Experts of a small language model.
Experts: 192 experts in each of 4 layers, 4 picks a token, a softmax router.
Below are experts of layer 5 (counted from 0) of a mixture-of-experts language model. Rows are named router (the router's row for the expert) and show model dimensions 0-63. Each number is 50 + 10 x the weight over its row's rms, rounded and kept within 0 to 99.
After each expert's rows: a language model's description of what the expert responds to; "comes before" lists some tokens at least twice as common just after its tokens as in all text. This comes from a sample of Wikipedia text that the model never trained on. Tokens count by the router's weight.

# expert 9
router:63 63 65 57 51 51 57 38 57 35 51 38 42 58 61 55 46 66 46 49 38 50 47 40 57 65 43 60 38 55 42 63 41 57 50 56 67 52 57 55 54 49 43 42 38 46 57 36 51 51 48 45 48 43 55 63 43 59 68 49 49 47 68 57
Taxonomic category nouns. Category nouns closing a classifying phrase, mostly in species stubs, such as family, genus, -idae, -aceae; also artist, band, album.
comes before: " of", ".", ",", ".\n\n", " in", "\n\n"

# expert 1
router:48 64 25 63 44 63 43 46 58 48 49 49 41 46 41 79 59 46 60 57 51 36 35 62 58 56 54 53 27 57 59 59 53 37 44 51 50 48 61 35 43 53 39 53 56 44 44 44 59 49 43 45 48 44 57 41 52 58 56 59 53 55 68 41
Biographical action verbs. Past-tense verbs after a person subject in biographies, such as began, died, played, served, started, often followed by in, as or to.
comes before: " in", " to", " on", " as", " by", " a"

# expert 40
router:64 74 65 63 43 41 40 53 58 53 43 55 45 40 51 53 46 35 51 59 40 41 54 40 34 56 33 68 35 64 57 54 52 62 35 43 47 44 55 39 54 48 58 44 42 51 67 37 55 53 58 36 40 38 45 65 66 45 65 45 54 49 65 54
Species-article function words. Prepositions, articles and infobox field words in species stub articles and taxoboxes, such as part of the genus, described, Binomial, Clade.
comes before: ":", " the", "-", " by", " species", " family"

# expert 35
router:49 62 58 56 44 54 44 41 55 57 58 54 63 52 42 44 54 34 38 48 43 37 59 47 51 73 42 60 38 60 37 63 71 43 68 44 42 40 58 39 36 65 36 33 69 69 55 51 58 64 59 42 55 36 44 51 38 49 48 31 57 43 46 46
Film credit prepositions. Prepositions and credit words in film, song and TV descriptions, such as from, as, by, featuring, starring, as in "Sharon Rooney as Rachel".
comes before: " the", " a", " \"", " The", " November", " his"

# expert 47
router:45 54 72 55 66 49 28 51 33 58 50 57 49 49 32 55 63 67 46 68 55 55 54 49 31 53 41 50 50 52 57 43 60 69 47 56 36 51 37 56 35 44 39 49 53 34 35 60 44 40 58 59 55 53 53 51 45 47 49 55 43 45 62 43
Biography opening names. Opening of biographies after a title line, covering first-name pieces, opening parentheses, quotes and "born", such as "Marco Koch (born".
comes before: "born", " is", "|", " was", " (", " =\n\n"

# expert 2
router:47 63 57 57 58 43 38 30 67 31 56 63 55 44 52 52 57 63 59 52 61 57 42 43 49 59 44 29 44 55 58 54 44 50 62 62 46 50 38 39 45 49 55 42 36 52 47 34 65 48 42 61 55 38 47 66 35 52 62 75 46 56 38 48
List-end line breaks. Line breaks ending the last item of bulleted lists before a new == heading ==, plus list-item tails like closing parentheses, track numbers, List.
comes before: "==", "-", "===", " -", "\n", " –"

# expert 11
router:34 43 33 45 69 43 59 39 56 39 36 48 60 61 74 42 47 53 43 49 28 41 53 30 62 73 38 51 63 53 48 40 65 58 51 61 37 36 37 64 56 43 59 51 66 56 38 43 48 57 53 49 66 37 52 67 36 52 58 48 54 66 37 61
Colons and table separators. Colons inside track times and infobox fields, plus table pipe separators and dashes, such as 3:50, "Full name:", "| 0 |".
comes before: " ", " \"", " —;", "00", " —", "30"

# expert 42
router:46 55 36 59 54 53 52 57 58 45 36 29 48 69 35 58 52 52 41 38 56 48 31 60 43 24 34 47 40 23 40 57 46 56 49 47 47 59 50 48 58 55 45 42 48 68 48 41 62 65 53 45 59 39 40 55 59 43 59 49 55 45 62 48
Census percentage phrasing. Words between percentages in census demographics, especially "from" in "from two or more races", plus spaces and pipes in numeric tables.
comes before: " ", "%", "1", "0", "2", "3"

# expert 34
router:33 42 33 55 52 43 49 56 64 50 53 60 42 52 53 46 60 56 51 33 63 46 56 50 57 57 63 51 53 53 42 53 40 59 55 56 49 37 68 57 44 53 41 44 48 50 44 50 50 36 69 62 44 41 52 46 29 45 41 49 41 59 46 55
Sentence-ending periods. Periods ending sentences, especially after numbers and measurements, plus decimal points in tables and stats, as in 1.26. or 33.0.
comes before: " The", " He", " In", " It", " This", " She"

# expert 5
router:43 54 47 40 45 54 28 54 20 31 60 47 40 31 51 51 66 64 62 36 50 71 51 42 64 32 51 37 38 50 52 37 61 51 63 39 39 49 58 63 38 51 48 54 31 50 44 46 50 52 57 58 57 75 44 47 49 45 48 54 46 48 46 61
Space before years. Bare space tokens before dates and years, after months, commas or "in", such as "9 March 1774", "born 1980", plus some names (Giovanni, Sev, José).
comes before: "19", "20", "18", "17", "16", "15"

# expert 61
router:35 37 56 35 45 61 48 41 73 46 37 42 48 49 51 63 40 52 50 51 50 52 29 53 59 39 59 28 47 30 50 33 39 38 57 45 48 51 52 50 63 46 41 52 44 50 30 54 38 49 60 39 57 41 61 42 56 36 32 28 29 60 47 59
Legal and policy nouns. Nouns about law, courts and government action, such as ruling, decision, law, policy, treaty, report, attack, in legal and political text.
comes before: " of", ",", " and", " to", " in", " that"

# expert 25
router:60 71 54 56 53 49 37 53 68 51 54 48 58 66 34 32 40 26 65 50 45 55 46 41 54 57 60 55 56 54 50 52 48 50 51 44 43 47 52 48 38 44 35 36 57 61 55 67 56 56 63 36 45 47 65 49 54 57 56 45 49 58 52 48
Prepositions after verbs/nouns. Prepositions for, on, to, at, through or upon that complete a verb or noun phrase, as in opportunity for, comments on, brought to.
comes before: " the", " a", " his", " its", " their", " be"

# expert 8
router:47 55 62 41 45 54 36 59 58 55 74 41 63 62 35 22 41 43 53 42 40 47 45 43 50 60 42 51 49 48 45 74 65 52 47 47 35 32 60 52 53 46 46 44 57 63 49 52 36 59 55 33 65 51 62 38 64 41 44 64 47 51 44 40
Agent and linking prepositions. Prepositions after verbs or participles, mostly by, from, with, into, between, through, as in "established by", "Written by", "Preceded by".
comes before: " the", " a", " his", " an", " her", " its"

# expert 51
router:42 67 60 48 48 58 51 45 55 45 50 45 43 50 37 52 46 38 59 45 68 52 52 43 56 60 59 60 43 42 38 62 69 34 59 56 30 46 53 41 41 44 40 46 67 56 50 56 53 54 40 45 48 53 48 45 42 53 51 36 48 52 62 32
Relational prepositions. Mainly of after kinship and membership nouns (sister of, member of), plus verbs like married, including, featuring.
comes before: " the", " his", " a", " her", " their", " him"

# expert 20
router:37 41 31 42 61 55 55 35 40 63 49 52 50 41 48 57 45 29 64 40 36 52 54 52 56 51 72 48 45 46 43 61 62 45 61 60 64 59 52 51 47 39 34 59 44 56 45 35 57 49 59 41 29 46 59 42 33 53 57 34 52 45 48 59
Clause and list commas. Commas, including "),", ".," and '",', closing a noun phrase, appositive, list item or place name before and, which, who.
comes before: " and", " which", " but", " who", " with", " including"

# expert 28
router:49 32 43 48 40 44 51 45 37 49 51 58 40 47 49 57 49 57 52 59 67 58 44 45 64 43 50 58 40 53 65 62 67 50 49 61 37 58 60 62 35 48 46 69 31 39 55 47 52 68 49 43 56 40 56 42 46 64 47 40 43 34 53 43
Country and region names. Country, state and city names closing a location phrase, such as France, United States, Romania, California, often before a period or comma.
comes before: ",", "\n", ".", " |", ".\n\n", "\n\n"

# expert 58
router:57 32 54 66 40 57 56 57 36 41 50 50 30 53 56 44 36 53 58 60 44 58 52 48 52 49 45 54 34 49 59 46 56 45 54 50 47 62 53 42 61 36 44 38 36 54 59 55 44 51 63 44 62 63 42 40 60 44 39 55 61 57 51 52
Line-ending breaks. Line breaks ending list items, infobox fields and table rows, often right after a closing parenthesis, period or pipe.
comes before: "-", "|", "   ", "The", "In", "=="

# expert 43
router:53 75 59 47 46 30 60 49 63 50 42 60 32 52 55 48 32 42 58 43 65 48 56 37 47 50 61 53 45 47 38 49 50 50 56 57 40 56 64 44 55 44 62 59 45 40 55 49 55 74 24 53 45 40 47 55 60 51 47 54 41 42 59 46
Preposition of. Almost always the word of after a noun, as in number of, length of, List of, Battle of, plus called.
comes before: " the", " a", " his", " this", " Representatives", " its"

# expert 18
router:40 62 52 52 52 55 49 36 41 55 49 52 58 51 47 52 39 44 44 54 39 53 43 31 40 62 53 53 41 53 60 62 42 60 31 60 59 61 36 51 32 57 33 39 42 42 55 38 57 38 54 42 47 44 56 47 43 43 53 56 56 46 55 34
Commas after names. Commas, mostly closing an appositive or name, as in species entries, author-year citations and "politician, diplomat, and scholar".
comes before: " and", " ", " which", " who", " is", " a"

# expert 60
router:48 54 41 52 61 58 39 54 38 55 60 68 70 58 58 60 58 65 54 43 49 33 48 55 63 49 59 42 30 59 40 45 45 55 60 51 47 46 34 57 60 46 42 48 54 49 35 42 64 68 42 43 46 44 52 51 46 48 34 47 53 57 45 34
Object pronouns, military units. Object and reflexive pronouns such as him, them, themselves, closing quote marks, and military unit names such as Infantry, Force.
comes before: " (", ",", " and", ".", "'s", " in"

# expert 39
router:60 45 46 41 73 43 65 60 50 50 52 35 60 48 66 50 49 51 33 53 45 42 55 66 57 49 49 60 42 41 38 52 44 71 35 60 31 55 38 64 62 65 54 58 52 44 54 58 52 36 35 62 59 42 56 36 52 60 45 53 39 51 67 39
Football career tables. Pipes, digits and league names in footballer statistics tables and club career text, such as Serie A, UEFA, Copa, Liga.
comes before: " ", " |", "0", "–", ";", " League"

# expert 37
router:50 45 27 36 52 39 48 43 37 54 47 41 47 44 58 64 41 33 56 44 35 41 40 73 64 55 64 57 62 31 40 40 56 53 48 54 47 60 62 55 37 57 34 43 46 53 37 52 39 40 50 72 42 54 57 32 56 54 60 32 43 57 42 42
Sports scores and numbers. Digits in sports results, scores and dates, such as 3–1 or Week 8, plus sports terms like touchdown, -yard, Bowl.
comes before: "–", " |", ",", ";", "th", " |\n"

# expert 52
router:44 45 55 44 46 60 62 62 37 48 43 47 48 57 55 45 34 41 44 54 44 41 53 36 41 55 58 47 52 57 52 44 51 52 62 40 49 55 40 49 63 44 55 36 53 41 40 58 63 64 58 63 46 46 61 76 66 61 56 60 64 57 43 57
List and field markers. Line-initial hyphen bullets, field colons and table pipes in infobox-style lists, as in CAS Number:, Label:, Genus, Binomial.
comes before: " ", " •", " Total", " UTC", " Binomial", " Website"

# expert 13
router:53 47 42 55 45 50 51 36 61 55 40 47 37 53 47 27 47 34 56 57 57 34 48 46 48 66 60 58 53 57 49 44 41 45 46 48 66 37 56 41 61 41 27 67 37 52 43 48 43 49 47 36 56 35 55 56 50 59 42 45 48 62 45 46
Passive participles, -ed verbs. Past participles and -ed endings after was, were or been, in passive or reporting clauses, such as announced, published, received, named.
comes before: " by", " in", " to", " the", " on", " that"

# expert 30
router:47 40 42 58 38 57 54 51 50 39 37 43 52 46 45 50 28 49 60 56 40 46 53 59 63 64 47 51 49 51 36 54 47 49 62 66 48 56 60 56 42 50 40 48 23 40 50 62 42 45 59 51 26 47 47 58 60 54 59 52 74 54 59 59
Numeric digits, quantities. Digit pieces in measurements, distances, dates and money, plus size and quantity words, such as 5.2 mi, 50 mi, million, small.
comes before: "0", ".", ",", " km", "%", "th"

# expert 12
router:57 33 48 52 46 54 34 54 42 63 48 33 67 48 43 46 49 43 51 41 42 49 44 48 50 39 68 51 41 42 54 55 47 39 35 43 35 55 61 63 40 60 36 37 63 40 39 45 52 51 49 63 58 53 58 49 31 64 62 52 46 50 63 50
Table cell separators. Pipe characters starting rows and cells in wiki tables, especially football squad lists with position codes MF, DF, FW, plus list dashes.
comes before: " ", " |", " MF", " DF", " Total", " Win"

# expert 16
router:49 48 45 46 40 54 53 54 56 55 61 55 54 58 41 42 43 46 52 46 51 52 50 46 57 56 77 65 57 34 51 49 34 41 43 42 57 71 53 48 62 36 69 61 46 65 41 52 38 42 53 45 53 38 43 35 43 54 63 47 38 59 69 48
Clause-linking conjunctions. Conjunctions and relative words opening a new clause, often in plot summaries, such as that, which, but, when, since, so.
comes before: " he", " the", " it", " they", " she", ","

# expert 0
router:30 41 44 54 50 47 34 33 74 43 50 55 48 58 47 44 58 79 52 44 57 37 39 46 62 55 69 35 55 42 47 51 49 52 49 49 66 39 32 46 57 42 59 53 45 46 54 70 42 45 53 47 54 41 56 54 49 54 41 46 37 65 50 30
Plural noun endings. Plural nouns and plural suffixes for groups of people or things, often sentence subjects, such as students, visitors, archaeologists, trials.
comes before: " were", " of", ",", " are", " and", " in"

# expert 41
router:41 53 64 61 45 62 55 69 70 44 35 67 41 57 60 61 56 50 41 61 53 46 71 51 42 34 40 44 42 69 70 52 48 61 48 61 59 54 43 49 59 49 62 38 39 50 64 62 66 48 60 29 54 38 39 60 73 64 62 58 60 41 52 52
Infobox field labels. Line-start dashes, newlines and field labels in infoboxes and section headers, such as Area, See also, Website, Density, "==", often after coordinates.
comes before: "-", ":", " •", " also", " List", " Location"

# expert 32
router:54 54 63 61 36 55 41 59 36 59 39 58 46 54 53 31 50 65 50 47 51 70 45 42 37 37 32 57 38 68 60 37 33 52 59 32 63 28 50 37 50 62 71 54 52 47 61 39 52 56 55 40 52 50 45 70 74 51 60 60 53 40 51 38
Infobox field labels. Field names in infobox-style "- Label:" lists, such as Order, Species, Coordinates, Area, Type strain, Production companies, Inclination.
comes before: ":", "\n", "-", "=", " by", "):"

# expert 6
router:56 44 68 43 54 62 57 42 58 55 50 58 55 43 36 50 45 29 55 60 52 41 54 71 58 39 59 68 49 27 34 38 45 51 53 46 51 62 38 45 54 53 33 36 57 57 66 72 40 55 62 44 47 53 35 42 54 70 49 48 36 55 60 50
Time and place prepositions. Prepositions opening time or place phrases, often sentence-initial, such as in, at, during, until, after, around, more than.
comes before: " the", " ", " a", " his", " this", " its"

# expert 49
router:39 42 54 42 54 49 58 63 52 67 48 52 45 44 49 70 58 43 52 44 36 36 63 38 41 66 59 46 48 46 50 49 62 42 55 54 51 57 38 71 47 41 42 59 37 49 39 58 44 55 47 64 60 45 47 57 45 47 68 68 41 58 45 41
Table and list delimiters. Pipe characters in table headers and rows, hyphen bullets starting list lines, and heading markers in election, sports and See also lists.
comes before: " ", " Candidate", " Party", " Votes", " Date", " Title"

# expert 62
router:41 41 44 41 56 50 57 50 52 38 41 49 49 35 59 47 44 64 34 51 50 71 35 61 58 47 57 41 50 35 50 64 50 62 52 51 38 43 37 71 59 53 48 66 51 70 53 54 55 44 44 58 39 48 44 53 55 43 41 44 41 55 49 52
Numbers in stats tables. Digits and numeric pieces in tables, especially election results with vote counts, percentages and turnout, like 65.92 and 100.00%.
comes before: ",", ".", "0", " |", "%", "5"